Experts of a small language model.
Size: 14 layers, width 160, 88.1M parameters.
Experts: 48 experts in each of 13 layers, 240 ReGLU neurons an expert, 1 pick a token, a sigmoid router.
Training: a variant of SOAP for the experts, 480M tokens, 4906 steps.
Below are experts of layer 5 (counted from 0) of a mixture-of-experts language model. Rows are named router (the router's row for the expert), gate (a neuron's input weights, with its number), up (a neuron's input weights, with its number) and show model dimensions 0-159. Each number is 128 + 24 x the weight over its row's rms, rounded and kept within 0 to 255.
After each expert's rows: a language model's description of what the expert responds to. This comes from a sample of Wikipedia text that the model never trained on.

# expert 19
router [109 143 112  97 181  96 126  82 145  94 107 125 135 172 127 120 133 107 151 162 101 164 151 100 141 183 127  91 127 143 121 165 138 184 139 140 116 105 140 159 148 167 146 142 126 101 120 142 147 105 139 158 105 142 171 108 141 153  98 143 130 125 166 119 150 123 140 183 129 107 150 153 125 136  95 141 151 149 142 150  96 157 123 110  97 180 135 139 130 147 114  94 109 119 114 113 101 164 157 121 147 124  85 151 111 112 128 121 113 144 143 147 155 109 146 103 116 122 155 119 141 157 122 113 165 120 162 111 187 129 135 146 149 179 105 132 117 127 151 120 153 107 111 132 101 155 160 137 125 132 101 167 108 101 159 122 181 132 160 112]
gate0 [118 166  95  89 138 109 143 101 129  99 133 124 122 113  94 138  99 105 124 157 135 150 146 159  96 168 146  89 106 168 157 133  63 116 136  80 124 127 185 121  96  96  80 139 133 103 134 139 133 122 118 173 147 131 155 162  88 101 176  91 150 104 102 107 173  97 138 119 121 132 139 165 104 110 120 147 163 147  85 113 110 134 104 131 116 109 157 133 142 122 166 126 115 141 104 106 148 116 156 130 114 155 129 106 136 109 123  90 128 125 112 142 109 105 151 135 137 103 133 153 103 135 112 121  91 176 156 136 148 155 139 116 125 137 139 180 135 107 157 158 133 158 123 110 121 121 135  95 141 146 153 139 124 121  96 109 133 133 182 167]
up0 [121 116 190 110 120 155  85 155  83 133 126 149  99  84  98 102 103 161 148 153 130 125 123 173 169  68  80 142 129 143  73 112 129 133  94 143 123 146 171 145  75 141 134 133  99 113 124 126 139 117 130 121 138 118 140 157 107 153 105 152 141 146 137 104 118 137 148 149 130 143 154 117 135  87 124 159 135 146 141 166 120  86 156 158 147 124  93 132 151 131 143 126 165  83 133 152 157 154  92 122 134 102 114 130 147 139 134 128 152 114 109 179 127 111 108 126 106 126 113 181 166 157  84 138  83 109 109 122 125 124 141 130 127 107 132 136 152 144 116 115 123 127 125 152  91  81 139 130 123 133  97 127  95 101 157 134 111 116 144 174]
What it handles: Word-final o pieces. Word pieces ending in o inside foreign names and place names, such as Yuzhn-o, Mindana-o, Álv-aro, Rim-ando.

# expert 41
router [135 135 144 131 136 145 169  76 139 129 130  95 118 149 122  98 154 147 122 151  84 155  95  98 111 137  96 143  86  94 137 138  80 114 131 163 105  79 110 123 137 133 132 136 107 133 124 145 147 109 108 103 140 132 101 122 120 135 133 126 146 107 148 126 108  89 117 137 139 136 165 101 140 151 112 165 151 159 116 117  95 100 110 141 105 131 158  89 128 132  98 122 106 140 115  82  81 118 121 141 115 122 124 141 129 140 115 110  63  99 127 143 104  84 159  88 134 139 145 151 143 134  86 124 159 124 176 170 129 134 164 141  98 158 175 107  95 112  95  81 133 162 127 112  76 108 148 127  95 132 133 172 114  88 124 104 145 128 112 106]
gate0 [157 110 143  84 145 104 173 127 117 121 176 113 129 128 158 121 120 159 128 159 140 173 101 120 129 172 144 134 150 146 107 127 143 132 150 132  80 124 155 149 147 125 127  92 104 107 126  96 139  92 148 125  79 148  93 160 116 158 149 120 114 112 147 144 126 136  89 149 134 154  61 115 136 147 147 142 159 121 135  77 118 114 130 103 132 146 128 106 108 116 125 158 158 112 175 173 150 146  96 107 133 146 187 124 151 105 113 126 138 117 115 100 107 125 142 108 117  99 143 135  62 165 136 102 157 128 167 117 162 149 112 119 127 127 130  86 111 142  76 106 106 131 135 167 117  96 130 138 110 152  74 113 136 136 127 142 122 138 106 114]
up0 [139 116 139 105 127 123 120 134 113 114 128 159 124 111 116 161 162 147 133  91 126 140 142 125 140 137 105 113 147 128  90 124 145 122 156 175  89 131 103 144 155 100 124 122 119  84 139 142 154 150 138 131  94 143 113 139  99 171 150 110 107 108 144 124 164 136  74 167 129 127 113 111  89 144 122 109 140 116 121 108 142 156 117 139 174 160 114 125 142 150 111 170 172 124 142 161 133 134 118 194 130 138 179  96 132 148 106 138 130 151 138  91 130 136 122 131  94  90 103 188  76 176 136  78 145  92 174 147 104 111 132 139  87 107 174  65 119 115 101 102 114 105 132 152 107 124 135 123 113 150 132 128 108 129 123 132 129 130  88 124]
What it handles: Non-Latin script bytes. Byte pieces of Thai, Cyrillic, Greek, Hebrew, Arabic and Japanese text, plus coordinate and degree symbols such as ′ and °.

# expert 12
router [126 120 157  71 170 112 152 102 113 104 115 141 164 137 103 115 155 104 134 137  95 135 180  82 102 139 115 117 115 139 130 133 137 100 194 170 149  95 123 115 155 187 121 110 116 131 115 125 179  82 141 151 124 116 136  93 139 140 130 147 128 127 162  84 161 120 161 125 126 116 122 113  94 107 146 153 143 151  90 148 120 141 135 132 116 139 172 115  99 142 130 144  88 156 144 119 121 135 124 161  97 138  96 146 132 143 176 124 120  82 158 124 142 104 145 127 134 146 178 166 128 122  99 152 117  83 156 154 161 139 163 141 142 133 125 140 151 146  94 113 155 113 130 123  90 152 157 121 134  90 126 173  91 121 129 125 133 119 131 124]
gate1 [110  95 155 148 133 109  91 132 170  83 120 100 118 113 142 162 103 150 137 146 123  96 140 160 124 129 163 129 127 153 115 144 125 140 112 139 136 158 101 120 179 139 131 110 113 119  87 105 137  91 139 100 119 134 184 142  83 149 172 161  80 122  84 107 118 100 122 106 129 145 118 144 122 125 112 186 153 126 125 137 158 105 163 111 164 100 114 104 124 145 107 131 132 116 117 111 165 149 129 142 131 140 122 130 150 114  75 185 143 129 141 139 121 113 117  98  99 116 145 124 103  85 152 140 155 121 129 131 178 105  99 144 128  95 125 173 166 142 107 101 156 102 117 149 139 113 154 128 118 104  75 152 152 144 138 142  94  97 130 171]
up1 [134 118 117 124 138  94 110 159 113 151 117 127 140 105 143 155 127 126 103 102 149 105 149 106 155 131  95 129 123 143 149 126 132 124 158 108 112 122 151 152 120 119 112  90 100 141 148 121 155 172 127 150 152 138  61 141  85 121 142 121 108 173 141 128 146 121 101 148 145 114 107 124 163 110 141 142 102 144  98 137 133 135  64 120 103  97 107 109 154 153 123 159 113 113 157 110 174  95 162 171 129 117  97 121 151 145  92 222 139 151 120  94 110 126 179  80 132 142  74 141 174 115 103 137 109 130 165 128 116 146 141 114 131 142 141 129 142  74 158 100 103 126 128 108 162 120 128 138 131 125 132 107 132 110 149 153 125  98 149 115]
What it handles: Table row endings. Line-ending pipes closing markdown table header rows and cells, plus the |---| separator lines that follow, in election, sports and roster tables.

# expert 42
router [118 131 145  86 162 102 161 123 153 115  82  89 125 103 109 122 137  89 133 137 106 150 146 127 138 112 123  78 101 120 112 119  97 148 173 166  93 104 121 129 116 145 159 112  88 109  74 111 191 111 165 117 138 157 143 100 108 123 159 158 164 146 140  94 143 101 125 175 117 114 154 142 124 112 124 142 150 108 152 117 114 109 117 102 103 141 120 139 103 106 131 135 144 138 157 127 131 136 141 184 124 108 110 162 111 109 126 112 120 121 138 117 117  67 146 136  99 146 143 104 105 114 107  99 171 115 144 161 129 124 177 154 181 141 144 117 102 115  88  94 139 104 136 114 120 162 191 127 123 141 134 141 115 104 138 105 123 109 102 128]
gate1 [107 155 142 104 152 146 118 104 147 139 161  95 131 142 137  91  82 137 102  99 143 134 120 131 142 150 153 131 132 124 125 122 115 130 141 113 122 157 106 129 155 109  91 127 137 133  70 172 141 136 179 132 152 135 117 104 103  86 150 141 129 124 104 110 154 106 155 123 124  99 145  94 101  87 105 100 148 107 136 134 135 145  93 151 116 127 177 136  95 141 134 148 124 119 150 158 118 140 126 111 140 140 133 175 139 154 104 117 143 116 137 166  89  67 118 136 192 164 159 102 122  90 111 139 114 122 156 127 116 113 155  90 212 128  94 114 156  97 158 124 130 113 139 133 131 152 114  80 136  91  93 136 133 163 153 122 127 114 137 150]
up1 [117 112 116  88 113 153 140 152 160 165 104 142 115  88  95 129 164 118 111 134 100  73 151 116 151 142 121 105 127 140 149 127 150 146  88 158 108  86 168 134 140 156 125 173 144 127 154 110 114 112 157 121 149  89 142  85 168 175 163 124 125 126 116  88 152 106 133 126 143 135 114 130 127 128 120 169 128 117 123 125 134 125 142 131  90 101 123 124 166 161 122 140 136  89 145 127 102 117 138 137 121 130 128  98 164 125 107 158 133 152 104 107 152 133  90 165  81 112 120 125 149 142 170 129 129 135 105 110 147  98 130 146  68 116 129 148 112 173 139 117 131 159 144  72  65 157 162 139 113 148 123  91 111 105  95 137 153 156 141 115]
What it handles: Prepositions and conjunctions. Prepositions and clause-linking words after verbs or commas: for, with, by, to, after, when, against, as in resigned after.

# expert 23
router [126 112 128 125 137 114 184  60 130 143 111 140 111  97 126  96 141 103  91 171 115 128 140 106 115 137 121 125 105 143 103 127 124 126 172 172 102 142 130 142 134 134 132 120 125  95 124 116 155 106 147 133  76 152 107 112 115 108 117 139 173 140 177 129 164  86 164 135 136 122 152 115 133  95 118 133 145 192  96 108 116 132 148  85 119 140 140 161 112 133 132 146 107 131 118 110 128 177 133 162  93 118 147 160 104  83 115 103  61 119 179 134 140  87 147 108 116 167 113 106 159 110 148  99 140 117 164 151 121 112 134 116 113 156 151 136 136 104 116 135 139 101 126 140  92 148 127 104 141 123 106 168 112 106 167 118 173 114 124 116]
gate0 [109 121 146 133  83 123 163  82 129 132 121 162 114 145 123  84 155 155 115 112 112  76 120 146 138 139 130  93 105 137  97 112 141 114 116 153 125 108 116 152 158 171  95 132 156 116 128 147 136  64 144 141 107 161 143 120  50 120 117 131 133  97 127 165  79 114  89 149 145 119 120 133 105 130 118 132 156 133 116 110 146 147 104 134 150 139 124  91 143 126 120 176 142 172 131 151 131 114 148 128  79 115 151 110 145 143 109  82 113 135 148 108 128 119 149 165 161 172 107 113 144 173 158 136  93 127 160 163 122 154  96  84 122 137  93 140 118 141 116 127 152 118 155 148 169 123 143 137 116 110 145 169 112 105  96 114 124 119 153 155]
up0 [126 153 127 123  94 112 110 106 147 117 108 115 100  74 113 123 174 130 107 118 138 100 142 153 142 150 144  96 119 118  93 111 129 110 110 151 123 132 135 132 155 179 129 126 148 117 133 142 126  70 155 123 107 170 121 127  71 131  65 115 134  99 170 157 106  90  92 145 149 114 147 144 145 120 127 120 128 157 105 103 127 116 151 122 147 123 103 110 150 115 104 179 147 161 127 179 131 136 139 144  89 128 116 131 153 134 108  81  91 119 145 129 156 153 163 142 132 158  97 135 125 184 154 109 132 136 195 117 112 134 117  95 112 132 123 127 138 141 117 134 132 111 162 161 152 139 132 121 129  98 125 191  82 114  96 108 163 132 120 140]
What it handles: Name-initial capitals. Single capital letters beginning a split surname or foreign name, often in lists or tables, such as M-ussolini, K-ulna, G-ore.

# expert 20
router [131 148 134 163 132 128 126 128 145 126 125 156 138 167 125  93 138 113 149 173 111 118 163 114 176 133 104 120  91 132 132 120 105  96 177 163 108 109 123 122 109 141 130 136  80 126 106 150 127 128  92 149 135 184 129  89 127 145  97 136 133 124 117 144 155  85 148 130 148 104 127  93  97 103 139 156 127 146  56 120 135 118 161  77  88 137 117 107 139 127 111 144 136 136 170 139 152 128 123 150 119 133 121 138 132 124 133 112  57 103 165  78 149 117 171 110  94 124 114 142 142 116 118 145 144  99 149 137 146 140 154 145 130 128 141 149 109 129 134  51 122 154 148  94 106  92 165 172 132 136 136 158 121 132 118 126 167 141 100 123]
gate9 [167 148 179 117 136  92 144 130 130 121 143 113 154 166 107 113 107  89 116 121  91 123 130 151 146 128 145 132 115 157 147 154 160 113 138 161 136 140 124 155 160  85 156 158 116 137 131 104 123 102 133 111 124 174 145 121 111 123 125 122 132  89 124 149 160 144 108 112 102  69 154 143 166 122 129 113 136 111 127 111 118 141 129 111 137 112 120 134 147 168  97  78 114 136 114 151  81 178 107 118  99 140 153  83 102 108 142 141 134  99 148 169 164 133 112 171 131 136  93 174 124  94 128 118 114 152 170  95 138 128 141 133 115 120 117 103 121  96 166 134 117  91 140 149 184 124 116 104 117  90  77 144 101 165  95 134 102 154 109 138]
up9 [104 122 102 161  94 123  90  83 114 120 161 118 109 143 131 125 136 128 105 125 118 121  81 131  41 147 178 133 178 143 172 140 113 118 106 153 144 107 144  84 130 138 108 133  96 118 180 148  88 123 153 112 146 116 125 124 131 138 140 161 181 157 141 112 135 148 107 163 140 168 134 132 111 128 115 170 129 119 128 116 161 128 154 115 138 155 179  70 100 140  93 135 115 128 119 154 172 117  98 116  78 116 138 163 118 136 101 124 124 141 129 134 154 154 132 107  73 118 146 101 107 154 109 138 135 121 139 100 128 158 148 105 159 130 138 120  87 130 150 127  98 147 109 123 126 127 113 106 137 134 182 101 117 130 138 155 120 109 118 140]
What it handles: Latinate word-initial prefixes. Opening word pieces of longer words, mostly Latinate prefixes like ext, sub, ret, att, dist, cont, as in extracellular, retraction, attorneys.

# expert 30
router [105 120 115 100 156 126 123 103 138 122 101 141 148 138 158 115 174 108 124 121  75 147 122 103 128 147 113  89  52 156 102 145 108 179 167 140 140 138 123 155 138 118 143 132  93 121 124 146 155  88 166 138 134 136 140 117 116 153 128 144 150 101 149 118 132 118 130 166 105 145 148 108 106  90 115 127 133 122 107 140 109 151 156 127 121 117 151 131 143 147  98 118 131 193 172 130 111 135 123 165  87 138 114 135 121 131 153 100 102 120 130 144 151 127 135  80 107 112 134 125 109  92  84 150 159 150 194 131 144 120 165 110 145 128 151 139  83 128 141 105  99  96 187 108  81 171 150 160 113 115 110 137 103 103 133 136 123 106 112 114]
gate1 [114  95 130 147  91 167 125 107 173 104 128 115 133  72 114 132 164 138 158 149 113 145  91 148 162 113 154  85 134 102 134 136 123 122 102 140  85 157 125  95 135 162 120 159 162 163 174 147 129  98 139 114  63 107 186 113 137 175 126  93 125  91 121 180 152 146 131  89 116 129 125 135 123 106 126 129 112 139 119 201 103 133 111 114 101 137 148 135 109 133 138  88  95 113 114 186 133 149 144 137 127 119 112 161 153 141 152 127 111 118 102 129 112 156 146 135 125 101 125 164  87 134 161 138 134  98 127 131 120  93 103 133 133  80 151 110 156 115 102 116 117 110 111 128 123 151 116 120 150 152 122 159 108 129 143 121 118 146 155 125]
up1 [133 136 133 108 146  99 131 186  80 131 122 156 111 179 159 116  98 134 101 103 154  98 151 109 110 134  96 176 115 140 140 111 138 161 143 121 160 109 138 149 136  76 148  91  96  96  99 104 128 132  93 132 180 150  68 146 114 113 117 154 162 150 141  66 116 129 134 163 137 132 130 104 155 158 114 149 153 123 126  71 162 107 140 143 151 120 108 127 130 149 128 149 159 136 158  79 120  73 120 131 118 131 151 100 112 124 106 126 121 126 152 115 150  97 107 134 129 121 135  82 160 129  98 128 132 137 106 153 138 145 157 162 123 138 113 161  98 143 155 156 156 163 121 122 121 128 142 116 112 105 153  95 142 122 111 148 113 120  86 140]
What it handles: Table cell fillers. Spaces, pipes, dashes and placeholder entries in wiki tables, such as —, N/a, None, Won, Nominated.

# expert 32
router [145 123 101 110 164 128 131 100  84 153  91 123 134 111 105 124 145 126 122 140 101 113 123 123 160 115  96 108 132 109 106 134 127 152 161 131 146 153  85 132 141 128 126 134  93 134 108 138 140  42 135 110 108  89 123 130 144 109 135 159 144 109 147 100 118 117 121 165 110 152 188 122  83 106 102 120 132 161 122 135 100 132 143 127 112 148 124 140  93 138 126 108 115 117 161 133 125 154 127 126  75 125 119 147 103 116 125 112  53 125 144 113 117 114 161  91 116 122 105 138 152 118 135 133 159 106 215 167 147 100 139 141 136 144 113 151 110 100 156 124 127 123 138 124  71 103 163 105 134 144 132 149 167 126 176 171 139 117 141 152]
gate0 [149 148 157 100 135  94  73  86 129 173 156 129 159 181 132 183 128 120 135 117 129 145 110 137 104 138 147 139 131  91 115 125 131 145 140 154 156 134 129 116 117 130 108 127 117 105 200 112 133 138 138 154  80 123 122 130 139 108 146 138 129 159 132 131 138  86 135 128 158 121 136 106 155 114  92 109 130 116 146 102 107 108 143 130 131 141  94 181 124 126 108 126 126 179 133 131 148  89 120 109 101 125 125 123 137 105 114 129  94 132 172 167 178 132 112 123 127 119  75  93 147 137 105 135 140  94 156 112 173  98 123 155 129 132  99 138  87 123 129 124  79 149 122 131  86 126 106 135  96 141  97 103 128  97 150 150 160 114 191 155]
up0 [134 143 137  86 117 101  88  88 120 160 164 146 172 180 131 178 150 150 132 118 138 142 113 134 111 131 145 136 128  93 122 126 124 151 144 136 162 139 127  98 112 126 103 118 114  94 198 112 128 126 150 150  82 100 134 122 147 106 157 110 134 164 150 150 147  74 118 137 149 126 116 114 150 108  93 103 112 106 144 112 105 130 151 135 143 147  98 177 135 116 120 144 120 171 126 121 119  89 132 120  87 124 132 113 159 108 120 148  74 123 170 170 163 126 118 100 126 110  68 108 141 139 116 133 157 103 145 122 174  96 119 141 126 137  92 145 118 138 126 131  85 149 138 119  99 130  98 140 104 126 124 103 119 106 164 135 140 118 177 172]
What it handles: Rare-name opening fragments. First pieces of unfamiliar proper names, chiefly Latin genus and species names in taxonomy entries, also foreign surnames, e.g. par-ryi, Af-rospilarctia, Ts-ysarenko.

# expert 37
router [160 143  99  86 151 132 122  89 133 126 115 112 107 157 126 100 164 124 173 123 140 135 145 102  85 129 110 125 145 140 107 171 113 148 157 127 139 118 138  95 111 137 177 128  76 107 107 112 133 111 132 133 131 122 128  90 122  76 107 158 142 135 162 112 158 115 160 120 123 163 104  99 162  61 128 125  76 125 101 156 156 146 161 107 123 172 141 157 118 128 164 138 103 154 115  83 130 141 122 125  77 131 147 142 142 128 148 159 107 130 129 132 140 129 144 134 129 134 117 116 124 128 141 120 107 149 150 142 166 119 155 131 138 149 182 114 150 110 127  88 107 106 119 138 109 149 144 145 113 132 127 207 101 147 169 167 167 153 143 140]
gate0 [132 139 121 118 164 160 114 124 150 125 140 117  61  93 111 163 108 148 112 116 106 146 122 126 125  94 127 122 132 124 130 193 109 153 163 145 140 142 118 116 123 110  86 137 129  97  97 171 178  80 115 122 146 138 135 116 102 130  95  93  96 155 165  89 109  94  97 118 134 121  75 117 130 128 130 105 141 146 134 162 151 135 118 153 105 147 123 170 158 123 160 145  62 114 129 117 129 129 129 132 112 128 164 134 125 113 154 115 138 140  71 120 139 154 128 143 137 155 104 104 152 144 120 126 143 115 153 158 163 130  83 107 140 154 114 115 125 118 119  86 135 139 113 170 127 135 163  99 113 116 167 192 154 126 111 154 103 151 145 108]
up0 [ 89 141 132 126 151 124 162 129 117 105 120 137 103 147 100 137 125 181 145 151 157 153  87 166 105 166 141 129 155 107 143 100 130 143 145 134 104 107 126  91 108 141  83 143  89 110 140 125 152 103 139 116 123 116 116 105 120 135 114 125 143  87 148  96 142  84 108 146 101 117 107 131  96 144 112 126 172 146 133 122 141  91 135 131 130 153 111 146 183 105 111 121  80 128 126 120 106 128 126 126 164  98 155 102 128  73 167 142 144 146 103 156 168 177 144 146 125 137 139 167 121 182 144 121 121 150  95  84 185 115 144 126 130 145 140 125 108 147 107 144 116 174 138 131  68 170 143  81 113 129 111 135 111 144 115 111 136 149  96 124]
What it handles: Transliterated h/w pieces. Short letter pieces like h, w, ah, am, um inside transliterated South Asian, Arabic or Malay names, as in Tumhari, Kasibhatta.

# expert 43
router [159 130 112 135 156 125 167  98 103 105 140 117 143 128 116 104 172 114 126 176 104 145 101 118 153 137 141 116  87  78 127 122  93 143 130 121 126  81  94 108 126 128 127 130 128 120  96 110 121  99 159  90 160 171  92 140 140 126 142 168 127  95 128 115 142 116 139 122 125 121 139  81 163  86 155  90 115 137 110 105 137  66 121  83  81 132 188 157  86 122 120 128  88 140 133  95 124 164 131 161 129 130 104 123 124 111 145 113 115 148 149  58 132  85 134 136 111 126 149 134 115 114 144 118 128  92 158 146 142 134 127 183 124 124 134 155 105 116 127 100  86 139 142 111 104 129 139 160 109 122 121 141 137 115 143 100 149 165 149 145]
gate1 [153  93 124 155 110 150 138 107 181 142 171 177 147 100 112 107 156 142 107 166 166 121 122 134  99 111 139 126 166 102 126 136 144  94 139 144 107 168  87 148 127  89  87 144 156  90 106 132 114 151 136 125 130 114 105 158 135 153 123 161 150 109 108 128 152 105 119 117 133 140 122 137 141 117 174 106 142 111 142 142 107  72 133 132 159 122 115 112  96 131  98 107 115 119 146 135 162 150 137 143 109 151 178  90  98 118 129 102 134 124 115 107 108 127 146 113 137 141 120 134 159 152 151 152  65 162 152 124 158 100 112 139 145 154 131 115  99 131  92  94 103 148 155 152  75 119 151 108 128 148 114 144  74 133 138 125 149 147  91  76]
up1 [151 136 114 117 108  78 118 167  89 103 112 117 103 151 125 134 128 133 179  79 104 119  92  93 138 124 135 122  89 131 135 125 125 138 118 131 158  99 157  73 115 152 174 118 111 184 153 137 142  75 130 132 128 111 142 100 130 111 118 109 119 172 126 154 134 132 148 137 150 140 140 120 126 100  92 171 122 109 115 121 138 185  89 112 112 143 123 157 164 128 136 124 121 127 117 138  95 105 127 132 129 146  95 147 123 152 124 156 100 137 109 151 162 131 102 117 113 114 154 156 120 101  98  74 168 108  92 161  96 175 132 128  98 117 129 137 138 126 152 159 145 102 137 123 172 118 118 166 136 103 160  90 158 172 116 143 138 116 153 163]
What it handles: Mid-word Latinate stems. Middle pieces of long Latinate words after a prefix, before -ation or -ate, such as rehab-ilit-ate, int-ric-ate, dev-ast-ated.

# expert 35
router [160 161 115 120 130 106 150  96 123 161  96 122 117 119 103 101 123 133 168 183 141 115 150 103 125 133 138 112 112 116 131 143 152 148 154 156 114 140 120 123 132 199 137 118 137 113 122 108 151  53 118 158 126 140 119 116 117 140 137 121 140 123 131  99 136 126 199 130 117  97 144  98 142 103 113  89 108 177 101 121 128 132 128 117 113 139 129 140 124 121 160 111 127 171 149 151 136 125 130 131  92 141 117 118 109 119 104  89  67 132 143 119 133 118 165 104 121 132 149 162 135 109  73 115 155 146 197 143 148 100 144 162 146 144 153 139 137 128 103 106 111 137 150 130  87 116 180 156  84 110 127 164 146 121 165 116 173 122 127 109]
gate0 [115 130 120 106 103  93  83 113 100 103 149 110 123 139 147  85 127 143 152 164 104  95 127 113 164 139 143 127 143 126 118 170 142 166 135 157 119 134 125 137 149 124 151 121 102  78 149 103 163 109 135 173 117  85 126  69 135 144 117 128 114 133 163 123 119 120 122  91 148 156 161 136 120 175 113 147 115 124 159  95 153  32 157 101 129  91 138 138 158 156 129 159 106 125  93 133 144 141 116 154 137 129 156 122 124 132 115  95 169 106  91 103 137 169 106 133 115 136 173 106 115  94 127  80 142 143 113 107 113 141 131 120 131 113 157 157 131 159 141 131 139 149 131 152 147 136  99 157 113 156  94  88 142 131 143 128 107 129 158 131]
up0 [ 97 141 135 130 108  88 104 132  76 115 167  98 115 153 129  97 125 137 167 159 138 109 107 107 151 142 146 121 121 137 145 173 139 169 122 164 119 150 108 153 149 121 131  94  95  80 121 101 137 120 122 161 106  98 143  61 148 132 106 151 101 161 138 106 109  99  92 124 133 135 139 133 151 150  96 143 121 131 166  97 123 116 182 100 123 112 138 146 138 137 131 143 100 135  85 150 161 145  90 131 166 136 148 117 145 139 135 106 122 136 111 109 130 150 127 120 151 112 190 108 124  70  98  83 131 152 117 120 136 120 132 157 144 149 141 170 133 155 130 121 113 138 120 154 151 103  91 150 119 157 101  84 152 120 166 109 120 116 177 114]
What it handles: Year prefixes and spaces. The century piece 20 or 19 beginning a year like 2023, 1920, and spaces before numbers in dates and table cells.

# expert 10
router [103 150 126 119 168  98 145 138 107 149 148 122  96 131 131 146 132 156 139 129  83 140 106  89 144 156 143  98 117  80  85 145 115 133 149 138 120 108 137 125 172 141 151  92 114 120  53  97 127 112 134 161 119 151 120 134 134 129 110 140 138 117 119 120 154 110 169 133 137  79 141  98 111 128  70 151 118 128 101 115 111 140 138  85  84 165 139 131  56 128 131 114 109 154  99 106 128 149 159 139 125 118 121 131 130 128 125 142  35 114 140 137 162 112 123 121  88 126 138 108 129 101 138  93 125 140 137 118 104 140 163 163 132 127 167 150 132 109 149  73 135 107 105 148 123 118 150 162 118 131 100 127 105 117 129 156 155  98 122 142]
gate0 [ 94 108 166 123 119  70 116 166 139 147 143 133 142 158 113 115 130 118 153 131 148 129 113 125 110 109 158 110 124 146  66 129 117 150 124 106  92 123 114 112 153 110 126 146 115 154 145 143 164 122 119 120 120  86 106 116 146 125 135 148 125 132 153 127 108  86 102 168 100 158 121 170  99 136 127 168 150 121 160 137 128 120 118 111 143 138 154 155 137 134 161 147 114 112 125  97 162 178 141 130 127 104 116  87  97 131 149 146  80 152 130 154 164 134 146 153 113  87 129 139 113 117  48 107 117 128 149 133 129 112 107 184 155 143 128 121 128 163 108 106  94 166 112 135 128  77 103 167 157 141 133 110 109 122 121 165 166 107 114  74]
up0 [139 162 177 161 129 105 140 126 102 154 152 141 113 124 126  98 113 159 120 131 115 173 123 110 154 162 142 112 123 114  85 104 108 125 113 133 127 119 106 130 108 101 135 141 121 163 117 145 214 104 133 139 103 156 157 124 141 135 123  84 137 135 196 105 134  92 121 106  81 159 166 150 109 108 131 164 111 106 133 124 121  84 160 121 149 163 118 109 108 133 129 153 158 107 134  75 150 151 135  98 134 145 146 156 120 137 131 118 121 123 119 112 168 181 101 124 117 111 130 163 133 124 122 157 126 103 131 123 117 118  90 145 142 100 121 107  89 132 124 118 102 130 165 169 119 120  92 108 134 161 147 105 125 147  83 170 116 104 101  84]
What it handles: Short English word stems. Short lowercase stems and middle pieces of common English words, often after a first letter piece: dog, car, p-ig, t-ug, w-orm.

# expert 2
router [125 105 123  87 164 116 145  77 115 141 110 133 129 110  98 105 172  97 153 173 123 142  93 100 145 112 132 125  71 136 130 134 110 133 145 176  92 132 126 130 139 159 115 124 104 124 105 148 148 102 135 156 135 130 100  82 130 148 114 173 149 135 141 113 134  83 143 171 144  97 155  95  91 112 141 154 152 127 113 153 116 145 110 122  97 163 156 122 135 119 139 125 163 148 118 139  93 143 152 153 100 142 123 162 114  98 103 117  93 122 146 118 122 126 153  94 129 121 137 130 160 150  70 126 146 118 188 191 147 128 156 162 128 165 161 117 128 122 134 109 104 123 123 113  97 146 163 159 137 165 137 159 125 122 167 127 159 118 164 119]
gate0 [175 154 154 119 115 151 132 133 144 150 147 149 122 186 143  94 118 142 136 128 100  85 172 108 135 122 114 153 109 156  98 156 131 126  66 146 150 163 122 173 138 137 172 126 142 176  99 127 136 112 118 126 112 133 122  76  95 122 122 120 140 109 153 121 151  47 145  78  98 108 140 130 119 130 108 157 139 102 103 133  96 133  99 146 108 145 152 111 125 155 121 111 145 115 109 174 126 165 124 145 155 106  79 169 114 151 121 117 110 144 114  83  91  82 119 155 145  93 122 130  87  92 116 134 138 124 131 130 123 150 120 132 114 139 126 141 161 102 133 141 131 164 125 158 141 106 120 122 128 121 137 119 151 142  77 127 165 132 132 150]
up0 [111 100 118 121 150 107 132 115 126 107 108 104 123  86 111 152 147 129 127 148 169 143  99 132 108 139 141 107 128 119 180 101 121 153 159 127  77  87 112  64 106 108  71 172 133  85 134 121 129 148 142 107 146 131 138 157 135 132 131 100 111 145 125 134 126 188 124 158 144 149 129 121 127  85 151  86  99 145 126 158 160 134 140  89 143 121 121 165 139 114 116 145 142 137 152  76 111 109 149 114 105 147 139  90 142  92 143 146 131 114 120 164 165 161 132 137 133 137 132 124 204 132 136  99 149 134 117 166 132 127 137 156 139 130 127  97  91 155 147 127 115  90 133 103 118 177 120 102 159 146  86 126  91 134 174 124 130 123 120 130]
What it handles: Word-final suffixes, coordinates. Word endings like -ed, -ing, -ated, plus ' and', minute/second marks in coordinates (′W, ″E), and sports words like semifinals, round.

# expert 5
router [128 134  85 130 147 123 183  92 105 117 130 115 115 128 128  94 151 118 113 143 117  92 136 132 144 116 123 108 116 112 119 118 121 106 158 165 143 126 125 127 146 138 155 128 106 103 115 129 129  96 123 101 112 163 168 121  85 132 117 134 149 128 160 120 131  98 135 136  86  88 154  94  96 113 130 134 146 175  94 136  93 119 160 117 133 142 131 140 120 115 123 123 116 144 123 114 153 140 134 128  93 129  94 155 112 125 135 112  74  89 122  91 135  98 172  99 129 181 123 132 128 128 126 112 130 123 210 161 162  89 127 132 105 142 162 146 119  91 123 138 140  99 122 120  78 126 186 121 122 100  90 181  93 111 183 113 130  92 102 153]
gate1 [145 119 125 101 107 104 144 136 144  97 130 153 135 134 146 119 102 125 145 135 116  97 187 106 116 125 178 126 116 163 116 149 157 162 137 126 134 159 104 119 127 120 169 124 144 140  88 126 111 135 129 150 138 110 126 108  87 145 129 107 138 133 155 107 179 179 139 143  93 135  87 132 140  93 140 146 138 119  98 160  91 118 103 134 146 142  77 115 146 115 143 144  99 166 154 180 144 111 153 169 111 132 104  88 133  94 146 161 152 121 120 149  91  80 177 124 154 142 134 131 116 129 128 157 161 108  94 104 134 152 138  89 148 119 142 100  89 115 104 169  81 111 117 153 120 133  80  95 132 115 151  99 102 139 105 153 112 108 127 149]
up1 [121 152 126  67 110 112 135 128 126 109 117 162 111 144 130 135 108 147 153  99  77  78 147 107 126 130 145 121 118 153 135 149 182 135 142 132 115 148 103 111 128 122 182 127 131 147  88 120 108 145 107 126 126 106 124 105 100 153 146 115 134 144 159 100 162 176 150 139  88 127  99 170 164  99 177 124 113 134  89 152 104 118 115 169 159 138  72 120 140  96 154 120 124 140 167 172 153 116 161 171 105 145 105 110 121  94 150 133 163 111 131 152 102 110 179 124 157 139 135 131 122 111 130 134 138  97  97 101 116 120 176 119 136 105 142 127 119 115  90 134  84 126  97 157 122 150  93  93 134 116 163  98 114 137 131 144 119 136 146 143]
What it handles: Person first names. Given names and name parts in election tables, rosters and biographies, like Robert, Linda, Chris, plus parts of place and team names.